{
  "n_layer": 8,
  "d_expert": 48,
  "activation": "reglu",
  "normalize_top_k": true,
  "balance_loss": 0.0023,
  "norm": "rmsnorm",
  "optimizer": "soap_variant",
  "beta2": 0.99,
  "dataset": "wikipedia_en"
}
Below are experts of layer 5 (counted from 0) of a mixture-of-experts language model. Rows are named router (the router's row for the expert) and show model dimensions 128-255. Each number is 500 + 50 x the weight over its row's rms, rounded and kept within 0 to 999. Numbers have three digits each.
After each expert's rows: a language model's description of what the expert responds to. This comes from a sample of Wikipedia text that the model never trained on.

# expert 1
router:464456435427492427446490566515542527496497491514443535519432465517509579535470501517630525555469514527524464459674532432562426529518468488616570439476554522483502531549468475529482479478423416506567396427461503492547569510578476458503437549519439541565500550521490465594499521461557508513431423550408399426548487433588564583504518492505438502534511496526564495508544492529553543525449
Description: Pipe separators and numbers in sports results tables, plus endings of country and city names like Syria, Croatia, Bosnia.

# expert 25
router:447552429426477523445461570524486558446538450497530516453471502496518487500492461516625486538490549526477459476561505451516425489550500529479489476488514482584529452526497468630551426522467451551503363504468471536492508503535485458482536509587468498585524408448508464601407503498554542592532424583473448430514547462519499509459475490614489429433597535483595568554531468438560503547381
Description: Pieces of authority names and foreign surnames in species lists, like Linnaeus, Pascoe, initials with periods, and ü, ller, ön.

# expert 44
router:449508530413477459562501510462502529474544493484417450581439400566517435542468515491527447466503550573503498505534526543491480508558529431529471424502514528474539511526532461557474429554441491497481449467542462509561410546492437424491481469568461475537488458548525442603459521542550499466537428521456471464578519363544492486415441513558412433553527473475582535588535523510539574559446
Description: Opening pieces of foreign, taxonomic or unusual proper names, such as See-lawimala, Moh-anamico, Ne-delcearu, often in species lists.

# expert 30
router:468551536462505523547483548526560518368550475520545503575427411481474536481537493436539438551499579556574541554505561435519495499497462453543516506446598504592485493498578471496542477485457518512454540435411446485526494491555531482493559456496448524562452554541481470525468497478488503502481352466454480480533525371573495503538541458595439456571542554501475504585570469555582464549472
Description: Pipe and semicolon separators ending cells in sports result tables, election and chart lists, such as score columns followed by |.

# expert 8
router:548558413475544430540550562443527519479534470403466448510471506530442473586507435500507551516516565477536492584509587426545402430550541484469552410470611492540630560510499462596525486511517443504554500500422462479552517384518497447569529462554485581527501581425408425471508504449562492512458475497466416484568511498537553491490535541572417435559565545546536479560570496527573498557429
Description: Colons and words that introduce examples, lists or names, such as including:, such as, called, titled, renamed, mostly after a noun.

# expert 31
router:474513499508423403489579537471555561428508438555453508500478475539495498502402519468565494517484515540520615496436492457446434521531516499512548462399504476488492443554506405516479428485451453517532491520477450444512386457546399511567497466540466523524453516518625434588461477506476501543465475474473476370532544503570508545488446456611441440487494595591522569556476419511521562532484
Description: Words inside titles of songs, albums and films, such as Love, You, Me, Night, Dream, often in quotes or tables.

# expert 2
router:472520470468515517485518554483610546511555394466530479530511508496468449489435475526475480517492595526550581497538537417493491476494471524496589544488548469525515440467571428486458554527457487489466473426426384430562478493481500424549473471563445584574462560567528506496464488476532521443421480583483391425498469406534446554497480436455504461505558514552576496518523526504517504495451
Description: Numbers giving counts or amounts in prose, digits or words before units, %, commas or decimals, like 3 million, six, £50.

# expert 46
router:593517500450471445568455594501486493488566484425437516481451429427531514563441548503602515510478551524521491537506478428562467433515522529473478490447525486524497473542508449511503424540476424560566494419473392480528411342553482467472529492522517480524500413526485531484448521455595499529515501502565446481528533445510544566530497433539475415527549577529560589522485493581551584528425
Description: Function words and punctuation linking fields in biographies and lists, like "is" after birth dates, by, of, commas, and list dashes.

# expert 21
router:455578421424432447448501504514478559426522513480522446503430410510434440531430490548559527516481531519482537484522529396511452429552552454504571468417467531523566434517493472542557469548398504567534507470437443451486452518528501507495462496529459529566446539519522490518544450496491504538505423549525421558525455423490510479348478533591445441520559522481565498501601490537530572628375
Description: First pieces of geographic or historical proper names, such as North, New, San, Rh(ineland), Ant(igua), Pun(jab), Czech(oslovakia).

# expert 16
router:532536452471454489574529576424584566501574390472454494577436503540469565514477450468537478521496535548522528501498556459512479466515486447526532444464537445508497457539589472579441483542472470525457426452434444512518475434548541464542585455541451497514475578589505530488441510537608615538466500540446479495560602496567519442491523461568467545511575571567502521508488467599538539477450
Description: Determiners like the, a, their, same, every, mostly right after prepositions such as in, of, on, as in "in the chest".

# expert 43
router:420474450470492457476586633509534543475568492413443504529502446467492494485516438495490471489478605547546534516551616380482457516484523468434503523533561472571483490471474407563509504519480462478530506547488537465531536419531440511409500527573471508512434572550529435528459457479496574479450487563455494488576507461585637449446509482452483429521526533516469546542480431545570527531473
Description: Periods closing sentences, also question marks, exclamation marks, quote marks and paragraph breaks, often after titles or quotations.

# expert 23
router:539554464424446465529526533434469486446488407452469546498349499565503519543454518457550449524534502522558526496533525468547479421509534441440473513515595377464509468437524471519478434543469489483479502378532414423566450511483444473529505499573462497465389519527539462543509458430486530466407434572444440451501528454527585465494514468533422420520495472489521577484552465562503538609459
Description: Pipes, blank cells, dashes and header words in tables and results lists, such as Team, Men, Pts, Points, Notes.

# expert 26
router:522527489506419436564530566414478517439467393404530560422441519521479484558570554461483459446537547476550484551571494422594455513577571457446587415571521530460602517507553524602503482541473532530529496501498486464498514425538533464543466468520511531498457538584524512511524498463524464488375474491527480465447579411550485549489429470559430421590540518565470528600463477500531417563524
Description: Closing parentheses and nouns after numbers like years, km, votes, minutes, plus verbs like died or killed that end an event.

# expert 42
router:517583510426461469567490563489517596521486503388417472480490403467510478464447442485627525470464633535493482560477558489513539494509556452528606431528534457475548421462498427518566448504447424556531459468475440519510455389507471514486514467578460484582497474577458529505504507426497614580561518499501496441572525382518528491433497399504481474471534591575598530525482509482552513516396
Description: Month names, "born", "in", "on", "to" and colons before years in biographies and infoboxes: born 1951, on 1 July, 1934 to 1940.

# expert 49
router:520484495480469484599533584545505483435648425486583536568492478503562541476530465555472479505434571541546521601540554469511424517532529474486507455443476470484530516479530447592520493541407489493581525444532491486492426403568494515537490481546447472563449506552495433488471490439507499459400488577470436500528573437504544503536471518486535499565484507551463520591580470422549455579455
Description: Main verbs after a subject or which, like used, has, located, wrote, published, plus parentheses closing biographical birth–death dates.

# expert 32
router:438542424494494515518528497414593573462578459495538526536518444515504441520538514512486472480455581518560504464595539437506484500571514537462541505522578434614566500532477480530447423552487480495535393468397410540472502510548492391559478421561407553553444547553481505454439452408452536503471504534498483417577498429516460502505482373463427491577567467566566510513471541506588456511416
Description: Digits inside chemical names, codes, frequencies and table cells, such as locants in IUPAC names, 107.1 FM, 1R, and round numbers like 200.

# expert 45
router:535508444395493482575557571441518524453501426438536514533403441499465559577471441456546472486453517579485545484562505442501464473454495537466519472482567494514529463467505435562459483583480489560453484527519443523524538431535543471499497434552500529575462513536488539463549428483541568543471478488482524410660474460527504544459567552477520491564515516563513546588582428507489492530427
Description: Closing quotes and parentheses in linguistic glosses, plus conditional words like whether and if and list numbers.

# expert 17
router:488524515464434491470526565401546548491625473422428524562486475543502494525468490515578514516526476551545528518537501434470512511577495397494567440465566447537505438587538445502455515550503475533535455486504449542543502388507547534550591434524407503501468550578567405543475509477544615540413468536382416440539509504533530466427511461469490527495566543562508507502521535532522599534502
Description: Possessive 's and apostrophes after names (Shakespeare's, Men's), plus possessive determiners his, their, its, whose and the.

# expert 50
router:504593488395494518535530505507501600428514512442483424534439450519494462543484400472578486529488509547517502491602577432512449445463493540565524492380575447555531488465488456598487443476445437502483413503527500452490477527468515463528523480518405500513454446498515507526455482474525496475517468550510446499601507462534625450526411404539455438561535535651529596555525518470471560533451
Description: Consonant-heavy fragments in the middle of words, like c, ac, log, st, k, as in Leclerc, plank-tonic, alt-og-ether.

# expert 10
router:474547453456493467538546559490581528383506445552435434498497525455534522527480503516542502498465561604495452474553565435473478542532545497429553433452514487543498431532565523548508508492453462529418436495417501566564433467503455449516530442533470548603488425577523538485486509474451605496489465547463455466549531455556548511561449461519500482542582476536530490542550467534537484504453
Description: Capital letters and periods inside abbreviations, initials and codes in tables and citations, such as D.L., CBS, PCP, v. in case names.

# expert 63
router:431479456465431428494516503537572514483574498513500489487450454505477509521407421499585503529534522572553584450542521482442444492555499532524572478490546443572519482553510467520541417509468504518535410530522414453590421426467432501533537510585468542498472496469519448615442407483457516516452446517483432445527528483483596547441465444561409443546516519598580533579519479492560501528452
Description: Given names of people, whole or in pieces, such as Robert, David, Michael, Ter-ence, Der-rick, often in tables or credit lists.

# expert 62
router:427529471470469531545445534484526558446562439480469531532517447487519482503502469547490447504461628477582514523613551403510508508514513489502594506521499453505526485430527411530458508567438511504503453481485478523575465417578516418457453512539466524569411571541504513460481534439516488463461547509526445403526531412540507531547509428467503456472542511640542468575539503527505505539491
Description: Four-digit years and time or citation numbers, like 1994, 19:15, 2395 (2014), and closing parentheses after years in discographies.

# expert 18
router:455482455420431454530484502480596611454490445464501555528473444543464469546485459532567527467529582517534527512576559457558465570466526438493525477494520447528625460477529440490480535555439446464488522528546485514575499450581511494554448441577500496499390556548558463486475436437517516465428489501425487429531536461578504528558540455506508434562514522618570517578566466483575425633499
Description: Plural nouns and plural suffixes such as s, ies, ations, plus decades and closing parentheses: films, countries, 1990s, RBIs.

# expert 15
router:494489474467434444563558531431583532368530489536397473488414451538455484541456449540477492535472482547519511494507527458528443517509515417563621451455594499531491533570573474544526533556419459481438469426497496557518556463548482459556500517603435489491496481575510502508470517452601575443492493413515408466568545459577485558525515509562543471552502514573555524441504553490572454607502
Description: Abstract or event nouns ending a noun phrase after a, the or an, such as addition, relationship, battle, way, reference.

# expert 41
router:491552515539462425534474574464552553462608441465557549509545451585458519479466476439510498531501444535537546607549561427473527492588512470487512451424506522505537540444639498601456528547414553521554423452540461492488395412562471544553527486496433514543498543561528452572458467457567517495454429576450490462574580464483539538447464487479523483510589613548494591564514442475544474559462
Description: Past participles and adverbial words after was/were/as, such as located, moved, known, took, as early as, broken down.

# expert 20
router:527547444484531471532461540514539576456592445518501465473391418465536479560435406503534585448459573602596605593507470421503487458552552452523475461448623452481456443512533497536459368528448546459566519467521440512500544389450378472594561542475433517536422578528491438561456502485484525457457473498500486467531561429544455455475404430513419447514507555549480558516586504526595493540469
Description: Pipes, dashes, colons and country codes such as GBR, USA, AUS in sports results, rosters and credit lists.

# expert 28
router:601511570370493464634570479471564604431535467486472452506472512581456507548527446535571494479475498553553524503582575490498477471474537477563508466416517407523530504529618397525494366479436538498540491506506459500532450482585545506586479471567494513464469459529512475587470495438517628452416436489513450506514473472518576454538511391522440425577541579592526569564529444488522510479451
Description: Stem fragments just before suffixes like -ing, -ed, -ment, -ion, such as disgu(st)ing, po(wer)ed, replace(ment), and nouns like success, power.

# expert 22
router:430531506412468378521532521512535557477573475481510442444408428580515477509404431514589507549482491505517555521538583451473485557533516523529568448439572470533549469483452482608429479514441459440469394463433461464494537518544389524563489447560452481580488511441542526598391525423474484471501470534371458408503456476573542556529525512553442428520560580573565571533539459575501510558460
Description: Short word-final pieces of names and foreign words, such as -ston, -kins, -erson, plus the n in didn't.

# expert 37
router:518492494540427500567524579527548561458648486519440469554444500543470491484448416516525565533447519473532536538560589420488512424520536451476509469490515538501548504539563448598447485557430448532490463453507450489543457432521522531570552431525480534591480524540463432589513541513554573503465455513466492525540529509529532480473463512555506504561572559530523515496556463531566578544418
Description: The, a, an, this, its and similar determiners opening noun phrases, often after of, as, commas or sentence breaks.

# expert 34
router:488476460438555481596448627490580553405537379512502558550398390533491547509480443434504493525462497515538517456551509384487513542470475434459534496498582521498484501470524426511469458536436425503563488514498368493491481437515497437491523519496526513578456447574516457458471507473399538494450486518434419433585512416552487572507515505551516506529466495506553515567502420501602512534476
Description: Commas in lists of names and credits, closing parentheses and semicolons, plus he/she/was in ship and musician bios, as in "She was".

# expert 61
router:507502493511480476520501465449524537446521503459462400578530518468441537599510453467524446484492568458484468582559583490433538503525568493465459477473536519505528510503500415589549460579534425510468407430416514579534479422449485472504472487473391446537460529492436499507470525432527502498455438435488513496441509358586501496526512430617438469497539523541579478511557490520578451566365
Description: Pipes, colons, degree-minute-second marks and N/E letters in coordinates, infobox fields like Postcode district, and score tables.

# expert 3
router:551547485471463473546486539505567546464594509412436522616459470575463526532499458466512546529476587574525541545545574476423551479540488457473552440449534507486557468570604469569473490566375442478469471446442453472546507459566479430523553406498475497511498492554507506511507536435541574556470464518420451418579512491592504463529426513591489525513584555545522545506495452525534493519461
Description: Articles and determiners opening a noun phrase, mostly a and an, also another, several, this, any, first and two.

# expert 55
router:424511426451524519605535523488492569474551534447459492569407406486514413588539556551516490485536553527541545515548587436586468502537586426458496464443490497499465474562518433525447498472428519564542529469473487518518478507527464495466476401576494490535485549462532494543436498473522485511389368587487437480497486474540549476484471409559448434516569500524548589532550464514528611500462
Description: Opening pieces of words like cons, su, ass, ext, def, ins, inc, aff, often after an article or hyphen.

# expert 4
router:513487452444470491560567530456500596492514457478436564506389450604470476523448476444532510458506502524441505526585521469519458541515556466454575462485548467565562519455508480535470509557441488527440495520549462530536526425595472512519484492566489466502437502522544465523454494476506571534475461476399488431616488445588542542520556485518512460608568458594562540555581414532518459603439
Description: Plural endings and plural nouns for groups of people, such as students, soldiers, farmers, troops, members, often after the or his.

# expert 29
router:548537520465434472517489489460464557396556466540449494475489379495453572518535466492559458430448508516534570536486584490421474539536507418578552450494504462480557491528525414633497446531503509551488460519564449513535463480519483500530492532530485427546518555521514489474506540466495619515404474494447535522507525434528574500534503462568447510521542496540471508477522457481525518565499
Description: Month names after on or line starts, and reference nouns before numbers, such as episode 206, season 1, Section 2, version, ISBN.

# expert 13
router:478516541439534381561530527468542473408550495539451572428487463528459512464508442558547499539530472541532534467498554446427445552458505416504579538473496485486551521511553446506452446478462533458518544510433485374527454476530438501535468532456529628522467513530589428553409439474547551497500496596447525469567456467553484503518419524524505460563551603512572490546536500492464590548463
Description: Short syllable fragments inside ordinary words, often after a hyphen or article, such as gar-ba-ge, half-bro-ther, pube-r-ty, san, bar.

# expert 24
router:508471499425479452533468515431576552516516485459455460506500447486429473486484495522504609509540517591564484511544539475449464549514560484523595418501459531530523525482489428537522529549448446520518455427542476470577470470515422444567438478515359536600479534556485465524515526491498606440518491534531456534567489356590510502514490454583523476520526587584552500579483504494547492439446
Description: Decimal points, primes and digit pieces inside numbers, especially geographic coordinates (37.580°N), years split as 19/18, prices and codes.

# expert 33
router:552461474429442447553559558478473545455494510485495543545382432586469546515461401465565557508495550560510497518508550383469466495517530436509605386470501443637592484578538526508578444541459527530464523452523441478514496422450438514539512525465482541500499464578518507549462483458511574523470465486450438458606493461525507536519460469562475479652535532515493582559575485470550568546466
Description: Nouns naming a person's role, title or relative, such as President, Minister, director, son, father, and endings like -ist, -itor.

# expert 7
router:522563429465496463576521514485504550468502504480447477548452466526498441597507511534526535510471537568531558500511631416516472547481556378473466358465481435502519478551577483516433457462495473487555503468508462426512452512550545486538485451560539526573449514589547407592471481482493609527447430486523498519549459436539478440535489490514444519499532492522573539577554522505542614531489
Description: Opening pieces of longer words after articles or prepositions, such as dis in disrepair, exp, conf, imp, decor.

# expert 56
router:468501453468375503533484549404525546434502422528485477493503461533465474553448426489548435466503530577558495567533549430498432502509562422507521417420544446602542474463491445573489518523423512486528431476518469482489502509573482512525475443575447516498385573487547485497479516489490548546472431545500472460546518498582517579401498462566414454484543470620485511536565498459545530626484
Description: Street, road, river, county and city words in addresses and geography, like Dunn Avenue, Woburn Street, plus compass directions and located.

# expert 6
router:520525521489453421565547493506497554427562390491518480502415469532454489569547537497513497509461539495527463563623530485525446530485531452478546499423523506522522537477579527533511548502471489431517484481512461493514455379563469492564504522615495468556468535629527482500527531464507488432509467547528432475585498457581464514561464436544498483626565611590517533501533439531607470505505
Description: Relative and clause words such as that, which, who, to, and numbers inside sports scores and dates (6-for-11, 25–19, 2008-03).

# expert 27
router:440515506519467533551560522464569568451525526457467461477512512558499481490538419534551525555518485548551559541525584522523476413512486402538565495479480487514453524515510466456519485529524437402504447529503492513507543500515495485507406416559440603470485518468526478518524529460506543482453461574436462469517477446541525521599484415669336454585510501533556444539566431481551609615474
Description: Inner word pieces like da, ina, ora, ti inside Latinate or taxonomic words, such as Procyoni-da-e, elab-ora-te, adm-ini-strators.

# expert 19
router:554534414476553506463510574553534471415605414504471392544508440524510496580491478459585470530476543514591525475476543513537494440540587486512485479417549524558580503505532448512513501555456421477545524445493424469462521500467505509536517407500541493574445481516488435492457513425582586469434491532431447499526524413598548462442468471457514496545538561548534565545528399557510528489467
Description: Equals signs and paragraph breaks that open section headings, plus taxonomy field labels like Genus, Species, Binomial, Synonyms.

# expert 38
router:538602511429544444460496556457572615477491503508437459465463388510486469519423425482533479465436629530533562563498562416468490454469482502528511508526502474515539416452534501505538493481458543468485478527481381488459432446519504473472497492564512515538506450573442504490447516459499603568484513536509447443535535466562485520448518426527476435452584532587582491524503447502536507575387
Description: Month names and the numbers or commas after them in dates and ranges, like 24 July 2022, March 9, 2015, October to December.

# expert 40
router:499532440464449492557496580511546532425517442398460511483446445491558572554513417509548518587459519557492522503539569478502431472530482425531484465481545478503530490497546438529536424524439434569478455529505503491537525525615503481510563441555371549516410478486488492535421527464495538451454438549422475412614583467543540487520372483449454413535497605516605539558572416465555509557517
Description: Word endings in taxonomic Latin names and French or German titles, such as -idae, -ia, -us, -on in Religion.

# expert 0
router:491474463498402389464499531459486572508607386492476508520505461451460567491428447475556534500501530504591516515482518409532464542504490507489503490523548510599488461486568460494408460591497440507487531462543513504512510520520477429522481472542553485582449475529518586484546524535512605580513427594448431449484472449549454559540479497508548402564539556558477576545536474514536523599429
Description: The word "of" after titles and categories (Species of moth, Archbishop of Zagreb), plus "years" in age tables and small numbers.

# expert 52
router:472543475455451491531563548415528564442563503534483494519453454537470477535407529437474438468471576616490509487595482432508444480540558460473512501418650496487494499513525441565408475548438475546460433424469428535570483467528432382549501468495344484539424510589524504534437550434485559500398481490489499401521540417536498461491518436489482509475576477540509556520480471542506483521427
Description: Capital letters, underscores and symbols inside alphanumeric codes and identifiers, such as station call signs XHRYS, KARLDAP, chess moves, model numbers.

# expert 47
router:494474561404422534508513584533515582443502476595423430568428494482452459553514502502558485531504507544508443509577491440470404436528549503514624520473503422517477432530575483571538483494410513540515508438418435498535429412441436425495512530583446499559421492571511481530485482475484574459511504531506418475576447403526491454532471488539432418526548482539547565500538463551518544588458
Description: Capital-letter first pieces of names or words at paragraph or line starts, such as M in McCaskill, K in Kopaniec, B, St.

# expert 51
router:555523440444461479605591564498532505447541481508489453521461428509489441539550523528577535477445550608540529512479583460508487465527535477467495444447432463417502553515598480532428420508484495527632514461476480452487454421603569423504481537498521523556462526510594439543475520490482504521479414561510456461560568435471524480554412425518470503522561540603506527630589468512487553488475
Description: Opening pieces of verbs awaiting -ed or -ing endings, such as rel, den(ounced), overs(ee), prop(osing), reb(uilt), celeb(rate).